config.yaml
num_hidden_layers: 14
hidden_size: 192
n_experts: 40
experts_per_token: 2
d_expert: 96
d_shared_expert: 128
hidden_act: "swiglu"
moe_layers: [4, 5, 6, 7, 8, 9, 10, 11, 12, 13]
router_score: "softmax"
normalize_top_k: false
routed_scale: 4.47
balance_loss: 0.0112
balance_bias: false
router_logit_norm: 2.0
init_std_router: 0.0115
lr_router: 0.000532
vocab_size: 5865
norm: "rmsnorm"
norm_eps: 1e-05
tie_word_embeddings: false
optimizer: "adamw"
learning_rate: 0.00166
beta1: 0.9
beta2: 0.95
max_grad_norm: 0.5
batch_tokens: 65536
max_seq_len: 256
train_tokens: 437000000
max_steps: 6669
dataset: "wikipedia_en"
Below are experts of layer 8 (counted from 0) of a mixture-of-experts language model. Rows are named router (the router's row for the expert) and show model dimensions 0-191. Each number is 128 + 32 x the weight over its row's rms, rounded and kept within 0 to 255.
Before each expert's rows: "comes after" lists some tokens at least twice as common just before its tokens as in all text. This comes from a sample of Wikipedia text that the model never trained on. Tokens count by the router's weight.

# expert 27
comes after: "\n", "==", " ==", ")", "===", "| "
router [116 108 145 111 119 130 140  89 114 107 112  86 123 143 138 123 145 120 157 110 157 114 176 181 126 167 151  82 108 121 145 147 124 156  98 102 140 156 127 123  81 237  83 146  77 153 129 119  67  83  97 156 134 136  60 113 128 104  83 126  52  89 109 138 142 114 211 129  95 199 102 151  61 139 109  94 117  94 131  89 131 103 123 114 200 112 112 158  82 160 189 143 160 155  63 139 125 157 101  89 151 140 133 163  90 127 148 163 108 148 146 135 116  98 144 131 147  73 139 171 119 141  79 194 140 116  90  83 133 132 142  67 135 110  91  68 101  78 171 147 141 183 112  79 189 136 109 121 108 158  79 114 120 129 114 207 195  99 127 139 148 127  63 127 153 114 110 124 124 103 184 137 166 143 173 147 131 103 157 164 127 133 115 112 102 107 125 127 120  88 120 107]

# expert 8
comes after: " | ", " ", ", ", "; ", " (", "| "
router [176 161 128 126 148 117  93 190 166 124 114  82 104 131 114  71 153 148 120 102 135 126 125 153 114 161 100 103 164 102 241 191 170 109 129  74 112 145 153 130 128 137 189 154 147 107 152 151 131 139 150 169 179 121 172 140 182  99 129 120 139 151 137 157 188 159 152 165 163 185 161 180 128 123 115 155  33 144 167 146 121 111 170 172  84 138 110 146 157  97  74 120 137 107 141 156 126 118 129  73  93 140 140 132 140 108 148 145 102 125 119 119 171 104 105 192 189 154  96  81 126 129 161 176 100 133 155  75  90  77 149  77 125 122 122 134 113 160 100 136 168 144 134 178 121 130 155 147  92 119  96  94  72  56 142 134 150 111 121 150 119  82  84 113 134 108  38 101 136 121 119 182 127 151 144  95 127 111 178 131 150 178 110 146 111  87 167 116 133 138  84  74]

# expert 20
comes after: "\n", "| ", " B", "0", " | ", " J"
router [173 161 110  92 108 174 152 144 156 105 107 151 142 156 114 130 189 144 142  77 122  82 140 172 100 188  91  97 101  55 103 171 188  69 123 122 149 123 112  81 109 176 124 107 107 135 164 123 156 142 168 157  83  82 137 150 125 140 137 110 110 183 102 165 123 110 165 135 184 101 174 172 137 126  97 102 132 125  40 187 106 115 165 148 146 124 171  94  99 128 143 105 153 136 177 108 143 132 149  96 148 100 130 126 118 153 120 130  80 102 135 115 121 152  53  78  85 116 165 195  99 116  99  71 127 127  49 146 132 109 177 194 130 130  97 103 115 152 113  86 102 121 171  68 176 124 191 103 154 155 123 155 131 110 188 112 180 133 118 120 125 138  80 121 107 160  93 144  41 112 134  95 125  97 130 113 108 139 167 173 152 114 148 106 182 119 157 100 132 133 112 168]

# expert 11
comes after: " to", " would", " and", "ed to", " also", " can"
router [154 158 172 171  83 119  97 138 143 103 139 105 141 101 117 115 154 156 107 117 147 185 114 106  80 105 152 104 172  63 169 160 149 138 131 181 145 130 105 142  83 110 124 126 103 111 140 126 165 126 187 122 145 117 170 141  94  78  82 138 136 177 121 112 137 118 143 132 181 110 157 129 135 138 130  73  84 134 179  91 158 127 110 129  93 187 146 132 165  66 135 107 178 154 191 146 143 160  99 225 133 150 133 172 117 173 140 138 159 119  76 101 170 110 138 112 139 171 104  90  69 151  74 124 111  89 100 126  96  94 123  86 182 128  73 114  98 119 118 153  85 103  88 137 138  65 127 141 136 168 177 138 116 145  91 141  61 159  88 147 165 123 107 138  68 103 170 132 153 155  82 117 114  89  61  77 156 154 167 113  94 103 102 155 101 115  86  69 173  65 132 134]

# expert 34
comes after: "\n", " =", "\n\n", " |", " |  |", ") ="
router [163 139 172 146 140 136 117 104 157 148 137 118  94 137 134  99 105  63 158 102 103 116 154  90 148 186  82 149 138 204  81 142 130 160 133 111 100 140 112 143 136 188  56 134  83 142  74 155 125 148 171 124 145 162 115 127 154 130  67 110  90 143 107 108 117  70  69  76 145 120 104 119 160 112  76 171 109  98 113 162 102 174 135 134 118 142 132 102 121  83 143 139 143 131  51 134 147 126  98 103 105 102  54  39  95 118 161 179 129 161 143 126 143  74 183 123 128 173 125  86  72 150 157 149  83 159 142  83 165 126 184 147 166 143 128  90 122  85 138 163 195 145 150 171 105 172 108 112  87 128  66 182 118 174 164 164 138 121 151 131  91 124 150 155 128 114 130 113 118  96 164 218 137 170 145 150 138 179 111 144 150 112 129 132 141 131  96 115 126 126  74 171]

# expert 31
comes after: ".", " for", " a", " the", "s.", " is"
router [148 127 158 113 117 146 107 108  87 120 127 147  85 176  74 121 129  94  90 169 108 116 121 133 179  69 141 131 168 139 190 181 134 135 156 160 146 104 196 119 105 105 100 139 118 128 127 165 114 134 168 102 111 114 126 148 161 124 119 168 165 174 145 118 115 130  79 159  99 136 179 100  86 168 106 172  76 169 127 130  96  36 134 133 147 168 185 128 118 161  97 140 137 122 123  99 151 172 174 116  95 176 127 138  96 134  89 126 141 159 149  77 150 100 210  81 137 169 110 120 139  72  61 149 140 102 107 136 135 124 147  80 142 166  96  93 142  39 147 133  59 156 129 206 184 137 126  98 116 101 159 143 108 137  85 109 201 112 181 114 183 179  86 154 121  78 139 123 112 103 114 146  98  82 185 116 159 112 173 146 162 143 133 137  90 135 132 101 152 129 127 153]

# expert 28
comes after: " in ", " (", ": ", " ", ", ", "1"
router [114 129 134  97  97 171 135 103 136 168  99 135  88 120 144 108 168  84 136 100 135 114  97 187 187 131 144 147 141 112 167 174 101 112  91 160 120  88 141  58 116 172 148  54 125 126 136 184 164 127 129  93 102  82  60 113 108 132 106 154 142  94 150 116 132 101 175 138 138 101  97 168  77 154 108 111 134 106 156 126 131 125 116 117 145  86 151 102 104 123 149  90  97 194 126 167 135 177  92  89 118 105 137 167  97 102 151  83 131 119 133 143 108 180  96 123  64 164 134  60 103 139  89 125  87  60 168 105  77  99  67 125 161  58 112 175 147  84 198 182 134 143  54  91 103 152 107 140  66 135 135 104  98 145  90 111 176 163 136 137 157 124 143 110 130 154 174 106 146 156 137 151 115 157  93 119 131  99 100 144 122 142 116 112 136 208 196 174 101  86 118 114]

# expert 23
comes after: "2", "1", "–", " in the", " of the", " in"
router [172 214 114 157 145  84 156 151 165 150 163 110 143  97 108  65 116 156 174 147 140 167 185 152 165 142 149  83 102 136 152  93 106 165 149 153 125 144  90 103 177 135 122 112 185 157 110  63 160 137 127 145 167 115 144  79  87 158 178 125 123 135 132 133 149 139 152  99 128 116  99 145 139 137 169 145 111 179 168 155  86 162  99 149  48  63 126 132 117 149 124 168 125 100 186  91 128 169 119  85 156  98 107 138 186 123  82  68 116 148 142 122 117 122 128 106 153 131 101  90 108 102  94 160 150 102 168  83 166 176 130 125 105  74 103 163 109 106 121  78 129  62 166 178 163 131 136 140 131 171  23  69 122 142 159  74 110 143 139 138  92 117 171  92 111 174 112 147 191 139 152 140 119 150 111 167  89 103 126  82 141  93 129 135  98 136 130 109 131 157  72 163]

# expert 35
comes after: "\n\n", "\n", "==", "===", " \"", "===="
router [180 159 159 151 100 123 138 107 159  79 145 153 117 140  43 123 133 175 136 136 143 104 126  83 200 119 161 121 130 145 107  91 152 115 129 140 161 171 151 140  98 132 105 169  94 114 129 103 111 126 163 140 149 145 119  75 104  68 141 112 178 169 101 114 133  94 200 161  60 148 207  98 115 159 120 107 111 109 103 135 106  94 143 158  99  86  89 123 179  94 111 107 100 157 140 118 145 156 130 120  66 178 111 197 190 124 167 170 104  89  97 132 122 145 182 162 147 173 142 173  95 205  67 163 141 128 117  95 168 166 153  55 199 147 127 115  95  75 138 126 152 140 162 150  93 127  98 124 129 126 108 108  45 121 108 173 205  98 146  94 150 125  89 112 171 119  87 146 122  82 147  95 127 126 145 139 130 153 118 152 125 156 139 145 113 154 130 149  77 149 130 127]